From a checkpoint of a small mixture-of-experts model trained on Wikipedia.
Experts: 128 experts in each of 8 layers, 128 SwiGLU neurons an expert, 2 picks a token, a softmax router.
Training: a variant of Muon for the experts, 521M tokens, 3975 steps.
Below are experts of layer 4 (counted from 0) of a mixture-of-experts language model. Rows are named router (the router's row for the expert), down (a neuron's output weights, with its number) and show model dimensions 0-255. Each number is 500 + 40 x the weight over its row's rms, rounded and kept within 0 to 999. Numbers have three digits each.
After each expert's rows: a language model's description of what the expert responds to; "raises" lists some tokens whose logits its average output raises strongly, later layers aside. This comes from a sample of Wikipedia text that the model never trained on.

# expert 31
router:544482485525463475525520589429464499507455607483424440508491505535519495492454520515466448425485554475434474558542535446479514451494412502474492480464490492478493475503538557452538531522478489522521442511487503508540483443445462531593450549552528449501537541444530504471449505444479510501499449464465550462506461442507503466523574509478465530437508488475539507561445529547494481518459473505475415519488554496559545452499523507535416565536529532459499432445549479478435522416471549445469495520490487516447562503538462459544537496445504428408468498427606514515487482497485515499479478439444531471469519488485440476452510472603472457484532557480559558531514454508465450486511482455508497536628459528430452511483537456513516466521563525480531495523505499478524498451498543
down0:458457442496514513530447483479536520563548587495438474462473457553445521522533521484497493501494467564461513588549444445444459447471517481438501488463554470541492552538520505465417580541425491482523478507506559478548407502445518506479531452515497509449556499451449469517549536479469471436524526472493501568495503490511521443510438483508514539502445546453448524492497475515600499473507471454494485515489533508481570510515488498489469486530480585497527550524470507487545474489504537531469468533530555438521528572459567517517478615537453447537505536484399530523477450492529511567506424456451530472523561502467551535537485533475500488506543538536521576576498440424472554457496505471470563526473437542467497549515447526538533495473525408518494485518508485550451524621441519
Description: Word-initial or mid-word consonant-cluster pieces like con, ex, sc, pl, dec, oc, e.g. neoclassical, biochemist, chocolates, dissolution, criminal.
raises: "ain", "r", "ent", "cess", "rib", "act"

# expert 45
router:477399530504423439532477497556566437474535473513566503491471454539489418472499577498543556496506535486519508458484481546567518603476530496498491513569509455520517486483478506483472456497537480561578504533510511515520412497494479464512543445526509432452554516499422470500433535550502540515480515590485535487473559529490491467498483524387531573526575479468466568576561547503535571536495469520522486570471537483435469500536484466481537516500473507452499546557483516523487510534515476487478401538498479506510536498521437537525498522589478551494511446507515442511516471531495563468477468460490539481516494479619499474529489478425446400441510512586526450450460475489559555502466516456489441484473493437551474487505478417509459471516481497437544501535479543529470502547462503
down0:530491521437518455456582505449518504497434601536497473458537496465475453511485508482516515531513528576541521568532547569435541503493479505550491488468444493515487516493458486454504480464505540484528502528478511473444562574501561515433423529492449538535495523493575492515538502502556543526528501519482435524503471513538524528457488528562500516537491557556499451504479520537482522502526484538581435543568492484562493533495488503532527531499464492399529461572449496509541482558494521484484448594465536563512504582477559526439538464553456538562492533467476434509491611489546504531505491500547501493512412528508533488493472561464506464494479524551456532515460539478510400485398444555445519531513421518539502475480615397485546469574456485559520505559489508501515465540471487
Description: Infinitive to and prepositions required by a preceding verb or noun, such as wants to, tasked with, accusing of, used for.
raises: " the", " a", " an"

# expert 5
router:471521579532469450471413550531544429503507579541468510535487601486516420466546483465500511511461559583458504532531544482522502508524527529508530502506485410552470535560577457459493519468468522514501463538467524576466497455533524515533502522541549521544512552496535508539516493566456508517470525530500490566440469465547522499494602461537522527488521566525520576462543475552539454574457526476478503495516467452472519502518431554461492485530524498432529494523531511541509571464437480502521520499471534493389560529480500472518534492545527449423485546531570489542471431488472502566522466493542520478486465450450565576518498500503517504498541501498455420459536606512514514520494509463440564456475555467460485548512446477483490413517520462580455438499510461443539421469486544
down0:516435454592554505388474498511533579476422530413440509507442474503520502520495499411521507438391449503471516569494510483529464612476516522445463480486488418529407549456484529468495448556537516513482499480468548443507504510536498505471446480478456568446515480536522491533501559498537580524517434459499492454482543500483490505511461507514474499545461450545491560478496509504464505482440543466489398425500488514433546531531479555513480534508509457470476582471494516435522502437468533493456427445511448491551461479473496453496480488518467541485512534494482557520476553448426450536521469500440594529508415524512481543493533417559483515553523542518484509505438445572487502484457462495499588487524480513522525438464537502515480461506467473506558445518537516525478548509528511
Description: First pieces of longer words, mostly Latin prefixes like un, inter, pro, pre, sub, plus mid-word pieces such as App-ro-ach.
raises: "t", "f", "pl", "cept", "d", "pet"

# expert 33
router:502477471455405511499525484483503543509508482483523480469489512459487552506475472501590466484492506496452529510517471537586481588549424477467529543508490480511489466474498453558469469575495489549434526450541452498451544477449451472426503501457586488470549450510504433555531542535512462501493554470506481466564499528516445498547460503551486545489494463405492477537539483501510507479502473418447546470502465542567534438565434506513486561541482518567537564457542496557424440477479513550452488470454463463507482456566456403421529415494479420569498505438458478567521500463440566541443508447486492532454489521482482511431448447573506530489522536479467498459504475532503547509480503471499512463502555529456451474527507476468469476573479498516508469537446529578448606505532480
down0:541428547480460502476532537493510409528456539485543478473463459409525441572453458482489464480461409531428475516490466477536475457473463489421498467542523474470504488477528450479545478469505471553533520529535443509486520564509493493538498539501453474457538556568555505504562539485428474532487481445481531556515599494494419455510461488497562463521462523500470501492480527552535505508489485501476457511513530471495502435520509479564543483514548435572421532539444489372558525527518505565496489560545413503461495418505497531464486516481478495502460508493522498507547459517495450481499510456417469459522527472496527594547456481545533532457487546516530534504499525429450533481467532601550483494541563493547470486454419478497530651567448529508529488465525547505511498506492503
Description: First pieces of South Asian and other non-English names, often aspirated clusters like Ch, Th, Kh, Bh, in cast lists and song tables.
raises: "ann", "ans", "aus", "it", "anc", "as"

# expert 60
router:522520476530466424427484567408492558541493474538523530573476488530554475520539525592546526499524562521559438519469568587531531470492468512540503551486436511517498518446472483467439546495502450522447479418443451464512555441577517525505518540494484479465515514531518505504481474480541466433446551518506433506434521469474491421586520570471507526516488538483501457523483510515449462566536450529582504528559518556455531467547573462523490390467486550497470531480483501529504499616518472445495538541438440520442466499445469509468484498503545533518477553536431506506481569496436468491496519495480540492539532496505535555543505531524577582483585514508460508434489514553550541490513507452502559508532485530460483466532465457542464512451478495540456573503469495486456522565533483
down0:506507580473461493539572542455514534511592527508554445523464474556483558549450541476548331456544519501522539437486529522435533488492495499539531482452484583509453571493501494482492554510440510523487462594504532453524534478503528526528520491425533466554447557546514487410522474476404580510506516548473532508439567482498477514522536539486533505532521609437477474447414484474502592514541525518554487492455486496451577510501559488393475469521565490475491491450491443477493496566525539526509493536571559483529524511499545523462526522508495557541502530481492502513482436438502494518563478543539558479446499495524555528485514489448458451512480474502540491533535572530534504494463527497515473542501439491531528481473471533455482515481442541489505506453564522504549477478435452
Description: Raw byte pieces inside Chinese, Japanese, Korean or Thai text, and blank space tokens in empty table cells.
raises: "ion", "vert", "ican", "iel"

# expert 38
router:468476471546479532402453426594462415502595509533449478492521559489534545533515451546609542496435498555461514442471525440425580585473543526451482482477475484532500538539517557488523420481478550583496525470524517489571448403501491482507481453527483468425491511501468574467438441447512489516487460545482503504446495490475533538471488498483531519544479490494512480523490521494498478539592504491539555547448499457475476455442513414465537512555447494450525485496526456534484575474534479471530523560509487460506624576508468490418512573485501592533508490474462551472492515538516538463505530516490543442488462509499460473537464443460509516436550562485453505469508490546501519495519460464479474510477523505537421575467465472506500493494482475501535553457514528514499478474446544
down1:541481441504504499505531495493524443539473495470489538499487538405433536536505509483492491471513489523504413510514533460560473493520520583478493503494457495514487507481569511478460480524448508550560463486482450461517522468476553474541459462481565548475472430513509535557474553535562553566497502513547534459477569529508540480416502375476512512555527558474535481499490489430480511486501518554528497474513540474494481498523558478519535536519496451397491441425535495571458533483503438534545505511414445420439523496541482554472502556494488429527509533501574531492464574483512518542473443469585539456490538510440597539460500489472508509468439508590546456474488461517452453408514427535503490484500438397536502461503485464559431531424530530490505497494511517411468517464470532
Description: The word to and modal verbs before a verb, such as would, can, may, could; also x/ex pieces like he-x-adecimal, Annex.
raises: " be", " provide", " have", " receive", " make", " serve"

# expert 46
router:556473462466552467436527467511530444575492473545575539536530469507550524485474543482489527582586476506475512400523514496448390552529464494465513477567456511474513495515474441490486501539499478528543522487561480505530519539468507472445454490547531525569471497515497593485473554530500477454505518506507479536485546476453409490408521505523566472477484515488527461536594479492478527535475447461529495503512573511523469539602475475530484450481454558541520472490479383509499511498436529462509492510523547479489552430546554490544535531514493510511456429457389552548474553463513444482503496519551447507499466407447501515566505501472424574483441502466479555521484556511463442486517468477538510393528510472434468488546488528493529439533583475478490490473506453518534482503508470
down0:501591482499493505511499511517468452485534475536612409525525490456464432441526470536524487493508479495550472490515536470446486533465475446497496486430419468466486522554433519480513474448462526536553526538487497473472523502514480483544522466499548465497494458476532541469458492518543572530473462598506482477466447494472515456546409539517505537541446552481487466514490518435514488504505502510464405508473463467480551519480532522516563521492503453549438533503438490496552500566507497466519534546512523452551557463476565479461420538535445460461455407522427543479559466401538537545507524586456530548472496482595443467566568482404462534495539492525494517475475494512521583455551538616502456542447491503433501464456550510545491463458457541485463504516498523473485439468508488
Description: Past participles or predicate words after was, is or were, such as referred, known, began, able, unveiled, placed, usually followed by to, as or by.
raises: " to", " as", " by", " in", " for", " with"

# expert 12
router:496561422444457432461537553470492518522501518497441505426521476519459513520472519540492506468462537470510468518543533515540591522530472516550510486440465494498600473432535454486442411542563469472529514512567470482440455534537462497487434582475495461474499403515451468483496525473470488465481512503493494489457498483517461527485502499515467452450564592484499433545519508493462486555497480446490482515530522494477524475526517528480491504453592450580483485537455451462463521518493493469540492479534512565471474428462541571549478567556474475575558525490557498432405581511442430573495572575443536480475560459519503413457532502555452508506488482532461444435487530534449452536517506475498479529499565471526483513452496487521543598497492448442503486478542519470508469552548502
down0:480524504537512498448471555421545405493540480538516536559472503545564518565450502444466423412512500494501461496440533493555516467457517426539440487468453548539484521527530505534437516503567460468499476496510529470527392513409491477515545460450523495500486433494490524469517508548535515511537481532504510457513467560516513483529422574470435509462518450468503511470492496551463516521519490504463512502489533472505491502468422522485481485499587475532502488486495462499509501461480442520479441492532486542552563490577464520510485460503549483521499531515487524558462469540486506524497470478590545448407538481454540488411529505498485532461503536517511469468468374490531520593590501554523545512568547519461537522521463572394488465571531508587596468443464498573515503472537508
Description: Inner syllables of Spanish, Slavic and other non-English names and places, such as Bog-ot-á, Łuk-as-zewski, Castañ-ed-a, Mil-an-ov.
raises: "-", " and", " P", "'s", "am", "i"

# expert 42
router:565507537483496563428507554548476517442480504482528534520559573437451540408532538459445498513510504484508464477465529516483507589509588479408492490415587517425549495497540533442415494501485461483431531533473564519439573454535487452457513513527513527526530462518472533553462456459509447502529441494525401505503455484469514472514414525447511485527564500477479476498507480498468464478536436531475492493505494536519536529534503508551429586463453477507482385467546537479518466462535600492555508505486462457512449548510505511572477552510512488562527491486515525510511471498533460569473521459460536451558494514497413455454541511504483484506444576492474501463458513545501442492481507504609575485483516436498443491533521492481492536505474558510471545518517455499432493452528567
down0:511438497534564523451527503539498480514476475466532515523578573477445504522533585446456487518537499504526545438541554506487525545501497524488532497500513484588437463419536490543475534477447526463520468488521535558531551456588500483523517529540554514484545507529499465491494522530551469525584503528482425517496458525475506522504574499441520466534477561465505494497499516450455440450587476493505489561524527530466559541539550496425435462508531545544534486545480495503504499497509493476488530497515549502551502506520499471465571519501479559539559586416484559455499460509514549499486428474528489485421544521581515547459487527463522491440508471547578499470426483628489451471479478509467566491418529480504436501534535530526427629544482515486517578480485551548489536595497478
Description: Short syllable pieces right after a name's capital initial, such as B-ann-ockburn, L-af-ayette, Slov-en-ia, and names Bill, Will, Rod.
raises: "el", "on", "ib", "of", "o", "he"

# expert 28
router:499549480464436484550504468466457450539491557559512475523528494446535524467429451517529506540542415481503443528489471533516502531479542511465509572496540484520494518445496566494427567507463553535529550421532515483463502478468470549536430482501474482507548524437452543507513568406511574556537504451475451564548534543562514494402442477516508568483425537452545461468578477468525521544513434495453523489441497471458534492513513556492496509413525474430435455475580486532435523499528484438533528426513498462563496471550545488458424499548500468490536503491507414480513443500497455519484500549614478528478517532505515512544490519489561550523480501502513528447479448505592496526523467491457488474512451434521563479466506511484497456569560515476488521523553444442494563503459449
down0:526556440501548537566511492446494501471480552527473524572534472546474507490565560432481562497561459526536516533410498521547495458557480451467560573565542473536535489480510521501473462601494544519532530437504495500472404434509536483511452536540499522511570543498517486462566512517583505503454588461487494482498575594505450518520518484556447513473442487530522552451563477475454518541492566538540477473475451512495493474459501509528517449455450519532448529494545529488509575481521436546489551445521478478434464480513510562474538518526498505483522504423541428523409483578504490462540506524502494476556493465574475478512455506477552477494515574523538511474456477508515541500465444503480501469448485403562572436523582483478476523491490503540455437527458565530526536447467556
Description: Commas ending an introductory phrase before the main clause, as in "Upon taking office in 2006," and "In the occupied Golan Heights,", plus following subject pronouns he, it, she.
raises: " the", " it", " they", " a", " she", " there"

# expert 29
router:501511446525496484472536554484533471475455485455541531496398429480502544520502540544566436445528560456507454462532494495598431508449563543534545500529464467588595463438475447489553496505463474470516517474522552518515535516542479460465565516507467510449531454449469454478479408562500465437516525543440493501546529510498542524474477540566485526486467538526492503554514435483486544521476483469540527520557512443413512505429545474441468487516515522526541493454550418478560545474542530535447478389576525486505474469417571500503531486487506475485492486518460492457546536534404482571472487476528516491519462492518486480601481495466485555557573506532495465534483516477494510553516539515552474479578560541463551446464466487521529466509510559461458576471497522462489487448447491
down0:471480502515511479450476487520545421459531475512509489468463498496474505497509533547477458532509494420539444484426536475550541524500475447518548398530501466564548475479527569480527479465491498461494510496469522505467510513545532454508521562506449578438581417509478507496483499459506499478468429490432510444536530444518603532460490590506475473546499526550429524456456480414441482529480547526465534565504531521447497481496483538514414505569475535543469513448522521563493485485482492532521501454549491556449415443423566534520475486490538473464530472460551556425446476483558479432507526499522569567503471404619469526516474512476457459496533494521456537550495444515447503447473506491551560472582530471511541514505431502464460494509528499507447515438512470537519581521509557
Description: Pipe separators between cells in sports results and statistics tables, usually following names, scores or numbers.
raises: " ", "\n", " —", "\n\n", " 1", " 0"

# expert 17
router:537555490487510533510449531509536545525432444480397451502516465499534521543560532542504492496533551434529527534544481474526466468490467515537496464414445527485490519550417533470549478456513433528550553546429495583484449525581565523535531459482554541527479541574543582472485494460516460496513519518457546466491462530470432486515534532566502469517483521488454432483472418572503513507477467458522521589468521494486501501559506516564458536503464473494507502596426501457516509433558513562516498513454488551464430511445544483464544496513466453534465442468494494563508527488545417542541471444505507489553519502485408535496475531568503461569436467479560417499489474504456557514476481589520462492485491533481479474540602543464494513495531505508503495482435451523445455443473489
down0:519508567486449496491590464536474502565519500505494501500406484481511419467446507477499544497442538482469458553526519433449577437477492471437541516418509495488516438489410522517472476472482553525493521492577501499515508526445457483520519481490504474549569437487502444504508569499585521452545494501498514554501514517566485498498514484469500520491467554461504512504606548567453519542511509489522496552572460390526444484502533500496508516529478517520560570466469550440515496519547546454494510479478469456517512467561501495544510509430553462519509542550470507502472470532510482609470465606480553530548442511538425455486504467553534527397507489452526545471491484529527515536509518463528499502470510495507454488420499551604534513500451492515607519488405531587443507523488516
Description: Line breaks ending fields in infobox-style lists such as "- Citizenship: USA", taxon authority lines and table rows.
raises: "-", "=", "|", "In", "The", "M"

# expert 52
router:498511530447440505451521550454544417426417562440513506565513531508547448481514484502546523456404465456487527484431458489509518419465543548505489529525492517434510523484471566547484463533481520466443554409532441457523527598533492496488461500535440562469456529496542495535402522476530505566499533488367470503487434530464465511505534505490500452494457468537551503474492516439458460452467575468485490514568546475464476507451462501483489523477475420467498508437488471512555524513438481609473513503557476562537525515549493426469488464472474477513524508541547466478519480517525510499551524510518488495487529516527474498506476529496514482467533472543427469573520568474561565525533494475459475399536552518513581448541486513475456498480591520540513566487521534481541480538556493
down0:484509561449479520502546525518541494525516474505439472502519461457529538487508508508532514522501446505566536524445502481537568517470508501515454472564518482481442443471561521573484563454506530447597483549419510487468499559497483452484467486498490457460603566567571528512517504542482454442521459468526488494502491440519428496462536484537452412475558575508416493515516521534463488474459563586479483520546488487452474494497518395452466409513521506515526548467500551460410508466446461490419502432453465532527417555570498534516507469488512491494486523499497465479447444494562447505521529471455527445522528564519452499532512536412495506477477513566515553504477576501472592496546461448551422452527492471522487481565511439516460513500514525406517491497466472485464426504506471
Description: Pipe separators and header cells in wiki tables such as squad lists, league tables and election results, like the pipe between Pos. and Player, Pld, Votes.
raises: " ", " Co", " W", " Res"

# expert 32
router:491468511533507530466476519571398494536480583452492594465507536453464514527459509445498567518482507562520489505488445471457509579494460456518584490491446521496494504522524560540477498496495471519514437456567498506475559559467463530497474597411553455475526568454481532537500490500561491530537568553511450495450417509545480525508529520480515497553583503516519439473476518507548520556430525517490548435583507451431474459534437504543507434451462488503493525525583512483464534457487528540535541505522485531500514518418474410479481521481504518447487449470479447583527455528487571483493572484509537436489523608540427499503466520560506457490446461456481500467459495522391455502491547505491497524512556466476514528498539468549448564473519441502536541514524513513466470544538463
down0:445453566429458574506507556414537491550475544503488419431493474504522507505481488495514513493505528516452489499494447475415488448534471465541517439455424489578496551547551500484469491502426540459455559513517516510521464532520514433529453589575571444449495540519469532486508470560463507485503555499422511455502577509616480506446521589524490495486487537544465546513520423499507560486543509521520505591535473488498441498527462456519438453546473497545520498573448582497542473486509515471489461546578522526442530532495464539529533496491540478517505500500431528573557466468484526460490558475500507491515512476541474541530474457460541441550568450477539465495470508440496546442529551516486454559476548550523575520448436501490482440441482511574495530477470530490517434486521526
Description: Word-internal syllables ending in t or p after an initial consonant, such as p-at-riarchal, coll-ap-se, cat-hedral, Pat, Mat.
raises: "ri", "it", "z", "ches", "ched", "im"

# expert 1
router:457501510544560587513479477457540472549518429450490464489494391491508457473394550524542487551566493550548567548458503507530503492442546513505439563488558495511529481530475552477495501462428583519540477495417533520482532481458524505449576492478500483527436466476585506483562576505470563545484449471536467500492494450444482467475519485489515470481495438559549506481531538574432435534539520491490459528588466521527578567525495528540541456487480458488454490508432478554509510488501480550490455457460556490540478525505473500476539502462492532573480497480486549529471451512489548488541521540540489452482582454541537518562521465527529499526497486499539501488486517509458461516530541428497484527428592539513488460466440545532441551516571522596547548537479528452491522579443470
down1:485493548466515577460526424526499482519455510490444495480489490482539460543451476554483433538468511492456515530497534494463500490570557514453548448527567466417481598538498485511562461538491423560479432418477542470520497507540467466457492545458550455475445497544577488465552570465471428473552463448476527475430485500474545484562460529532467486514505446554525474517520528541559482545546476468446504484495493472476546469463469495524466485481464461477505490469485537485462547539549522500536520553486445476502455455532495473435578462546502495490450510538461522484515463511419497606486561522527481458532558525451498512476479547546521513467372504445483512525515536532520564471534520591477518539523456456526563551462502472527506493607559482545531506612499502426480508499509574
Description: Digit pieces attached to a preceding symbol or digit, such as decimals, currency amounts, model numbers and scores, e.g. 2.7, US$50, F-111, 2–0.
raises: ",", "–", "-", " to", ".", " m"

# expert 11
router:557459505574470478522542531446502430495449407564523535525516500518563544567537502547478500539503414548502499552455509507474469566466477518500503552488512561484423553454521589520460570533480510519484469456493553508515566548482461520469495488511554528478567446477531470553537536533473479476491491437545574507434503460535445503522534557528503533378501572498454491447466544423599575463491578519485479405458485503504470526569469456541439507521435486464437444527478434538545475425492510514530514507456455616538538525505474517560437466485526504481480524486517517530485467495554530521513524523534483555540480487536479534535455517485497532473523497541521469529467460442491514447502532519534519522499506577469518558462510507408508514513492504484414511529516460535452439487515468
down1:514524566489526445544471506469486493457393545506541487489495483488542520577443474548491528487471554549531457495531507473495488477567552528469558503454530522444557470526512508494532500478522484489478490469529418559462520551572542560463498598470517555498574542491419518492393470504545538509476467458458466543541480527544418485487594484481561547487482528509504544535541564485537537491494458482447533400511434478526415495560511514502564513402486452519460534521537505476451508488488542539467501503496489495538558488509458478502427541538425522530526569474504552552530470513502456493565393516503485500469540516529508416502567437505506524462526552496494568473462467456517435528478553500487549493476468464524448534490425500551468520437465509550504537498519499519435591483466484
Description: Opening quotation marks before quoted titles or speech, line breaks between table rows, and some mid-word pieces like -ell-, -i-.
raises: "The", "the", "L", "Y", "F", "S"

# expert 20
router:518469520511523464483499458488543459460470504514532430468536520495525516515493490476535529542601508391476568475498494534520544527465583457495416510541480516484494565501524513471520455561496496592517506476517509557485402474458428514464460460569489433527466540472473514492450479471506448518455526484480496533510510462456512429435431486471509492483480430460426530499468439516503504505438486532579454535588566481492445496534486485453533499451525457505489495560472574577558510467481557536399454476510577461464520428508449468546465563437443486515526475468418512533508458559483509456542509568510497535517485428470505443502521507464448492535460433539430525533513486497462510466519553506468533519552542532491561434452487485563502436496567554471509430482462501481466507524526454
down2:480469568513518502429481432522528505513521499522538499483475455476439553499559461493564511459477481518458506460514518496537566560504487547515421491467499530566526517527555459469538563587547545510529555529464531518503484481494504515451566560464497434492497501549440487550497449492453426575465513526449469482424517485518454473441488496492463479525521463494505468526482478511513445468486507553451544496542534487477530473430507473411591534500446508560581538518526466504479541442532496522536539539501472503519504457538498504487504544532527561483530452493508478472465527590499513483426527503456424524526492554455400412516468489527583550633519548558455453443492521511479524480485459593499555570497445470444529549544486446494458498553498444527436501506473492559492471460583521
Description: Past-tense and participle endings or whole verbs after was/were, such as wreck-ed, seized, won, killed, replaced.
raises: " in", " by", " the", " on", " with", ","

# expert 8
router:511511480445553493491560484453526550567472499483443488445602575479547469471482530552528441544407456525439447489528529456484524554588515430523520582509457458543516547551496468433493461508518488533524568506491504453468437487546513457470436535484505482400556478517486499548495529462426461444492524501553511516544473488488442493504514501537549520528474547519489488581491495454557524480506590500536460446540479456448554462493431513549446508483450455513508460533573528470499471462528549440516509480448400486512499472506514472467590489508508512554481484479514504429598506497532506544501521586507541460465510509588464477511466518521505480509461456473503468430564460533470449486476561497494513488460520495465522442452442470518393560533531511534499438496526513476488517478581486
down0:505489511510454532554465491446507442510466479466517417514596534444557551512518448485494572506536553449478526489458520532531450462533500482542510447461534515521500480512532534483565539493499490413491456491496479516457464440491564547494481514507524517490490523514497574434493555511498432491504487505472568451501494447481508543429506503489506526497459425506538468536475526509535517490490475446482522513461455559521550481501493492494458491510477542536464511488479446541508503527500457498468479557492493513504427450470518487521438541437420550476529465517486467488499500518517508567491433476513496535484495492494534496547522529771463566539502502498463495441470551457518554449538451454624517526570510518549514589496477501496545460439503512466489535553474549473561556471454506
Description: Mid-word pieces of place and proper names, often Balkan, Romanian or Arabic, such as Alban-ia, Ia-ș-i, Leb-an-ese; also == heading markers.
raises: "um", "ist", "ound"

# expert 56
router:495494482543558589451482499496597457553451516516501482511524461506491536521501468465517518450466454549483543435558491523442519478453530484448488487476472421471464472499534533458506475461505509582538457527499448527531541418486449496511541472495590483504527472478539492510544479494531523507485506438541518490499433474478439499538507455493541485395502535551581418593552468446467437586538476504526564510471423493466540480478527485464455490561462499496526525577490459462460567488469546476534474507452542520417594476516433429502538505475483511427482487566490478455516473536526567532484449508511506604531465543504534531533482426513508524491456462452515496568531510518464542455523513468499569540496494490422499496528485517489439580519438558540468420532453532465457485536481532
down0:543526502542444436460530538502515521459479476453497489506573512524448507498439551528550517492492512533565508530508494419485522572417546477487542531513480527480468521537434520482534513390535478477532495513567510545477518468480472565470535455529456497453468528574503527549497531501530418568477540485462530519478468493514472483528483574541524461532629541539501496498469550549538464490497440419488551495509442484557478527447448478456461463512558442450490503487519489479472422451518492494505408488494419575545571449522490526423530539469498543488486523544519454493506493494489488520493539515523451513430545516502474524487440496501525561495423523516503422514458550560480406447488487533488452544564461531471508457448485468394491555472414507479472450450490467442530484503425452
Description: First pieces of ordinary words after the, of, or and, such as am-ateur, med-icine, Or-leans, s-unglasses.
raises: "en", "b", "um", "ran", "ag", "ig"

# expert 2
router:535487442519519480509534546564455417475457427427520557444523479474539532418522527457448466528544521443531487455574543536460553457473504516563521547541496460482488518536534490490452453540456550495473494493497541530449463501532508517518497459525451555485475404513480480571469470536536493500472453507527507598541486539451453560486481516437434482488496488473496532510525466502497506494503465482532524546495468481469458554432420455498558531492430529554445527459486540515472507494477519527433485491473432485589462479533515520514472471485474562509541549566535423395495502460452502487555424450524460474516468465481452504413494548467533453462574472489547494538496520506513489533417513452528504513568496508438481379545435460553540507491549546471568487537514495454437538514564491
down0:492457534524491551498461483522498482522498497499500456563530537504491428451482608466514562429517486493479491432444573452520470496535553506478470469497508524502509430446579513473522446530516539529516431466493474475458516495459556481463477467462481478512477564446474417493538509522542480505516567461483491514523525483437521530469484474482497530508465457537514379521544496522472492557526474473572560557485530552463507469582530496439474527513480443442596563521583529507475476452461499415471517437548537507499427456545458429473457501549496547517408573486511491471488527502500450549567466471497503506485621462436506523497497445431505502541485474472488538522521559472460509503517574549586484432427532534493504517511518467511546507497472493456500606480458439467492537514554521
Description: Pipe and semicolon separators between numeric fields in wiki tables and stat lines, especially after numbers, such as election results or sports seasons.
raises: " ", "\n", " —", " 5"

# expert 30
router:456452452505503521412562497500449582527497531578430532559485565524498443506421501538461539458526538525494510536455454519485416440503523521496535556516465485558497522604470425507562466461520493440519507477524415472546515457467580489533575500505493500540513436467505456480520493476549488489545501535528521564464475442452454542525535533533485482524509523506505502471478541539497478453525492389450487474469464547528555545473512504425470451520447486528508569482464442543537552390465564481520495538504456467495469552510505478417508552555549497490508484492526531459452519525529488508524587536466506601500513575473485588451533501507519529466532514491458481500484527452490516464547529575524434452495473530476568472542481493516560539465569553486488548489502501541550489487461419
down1:540492473447463516468541492469556515463494460456529432511501487463553474544479518520517476419535578550546548493500475566493520580530472548469486509454435560502511494470575512478535528520563558529468515479532507456491551479512499517505521473524535529488546541544585529515477542436518513548396568472443465483479455429462527469590575493513544530449522476591541492488539590540518486481511484469532598496431474537546480543466496417458538557484544468509473534543577497547474470469451473577455523478512427469557554481538592474564524482534469522465539500476565456488512489542463559552501433488542472427500542445499508472469608548537469549529570506460488537524560489485506538516513487483493507486469517481489467463426435528539487510446478472477505513447510506517544488488517459
Description: Opening parentheses and other brackets after a term, before a gloss, abbreviation, birth date or count, such as (born, (NIR), (0).
raises: "Note", "S", "197", "N", "R", "L"

# expert 14
router:481564495468453495492526555508527558450459473508467448465561517453450567485542554577486545567523462571486500504483565511492498584526536603556577515501530481547570473504495511471453541495546479440534386554492525496498537550477487519486527521525486515462504449537516465505522494549549544561510430469496541490558490450472548534478457436471506393520486459467474594494448548524531468470525537471493501512582489498488516424434508491508553519457501506517478485491528560477421447554539525474459529443547538493557456432491508494542435528559463532531531431519568520450523509490547451558545547483505514531431491477550517415466454471511456510547472542551485533498494546524479543457506459499451457465538436503501550511493446493491562534533494469420502528535443456559486552473489484
down0:480485437483502418502506473533442552477506504498505491445501479532574601509520463489581553523562518482439454506421572533444525488489441497488528466513530571508562586528487503550483476482461507518539444486505446492547539435517541547501467536499545595473557497467527532463508531574530509454499452494494511533577578467522497459483489537518556507523489440506487565443472518536466469494438525508479545472493503478466479523487470471464480532555528511471520534462520535467575497503540481532533528406585476429452420519508442558481509446484504429538516444496525501458450404582537528481508487502549489500487527390476474544455477536522512500536527476538551550598453484471481467552495528440507543555530529519513475594480537442529519472482486520503464478436438447474546531511553525
Description: Word pieces and whole first names inside people's names, mostly in roster tables, such as Hrist-o, Edu-ardo, Charles, George.
raises: "'s", " and", " M", " B", "-", " N"

# expert 49
router:498455493565553421507493458489454501523515513502498504478496518508530470411453529512454445529494484446389408592534486528537477465460548496479475494501452381526502525571448441510510495497569477501427513537474519493492508548530523437523522511540537458450489514498457552486566505509455579448471460555405524489495517547465507570400574503532473497452510455474542542539526534558467434472495449538519522535517468457473495567498472455531520496420500497530533566508355552477535518464467516479480458468472525504433518490549586520492437452445461455487486500471568468559506519560468498473546467492459534488528502484455492494472497520525513447511495515495552530434583494542536463475446532503484461438511451476549557509555504514544461564537530527489520473480508490485505518459452546
down1:475508470515504477476439462494446503479472477493451464447574527458492471482566552555491472447525458548480517550475558498567514494427495443471443516528486515447471495505519485598488556481554538523498472519484500538457568457480517485497448399519524452539446497502509505476423562472486467481544496523519524461529462434501483474449471562451548432489545491486463551465545503535560558519497517539438475535479507498479560598525465426512476540542560461525454498439510423538498456502496601463518579526514508503531550478458484575564537520499484495462535498566504528492533518471518494499533590482458470570498567424469469463568526511459533576491491508518464537507497564482499499482521501491520484535468500580482547445427478435462621513520523507476560492597535521520519478474465580
Description: Adjectives and articles before a noun describing a person's role, especially sports careers, e.g. professional, international, football, senior, female footballer.
raises: " and", " f", " b", ",", " d", " c"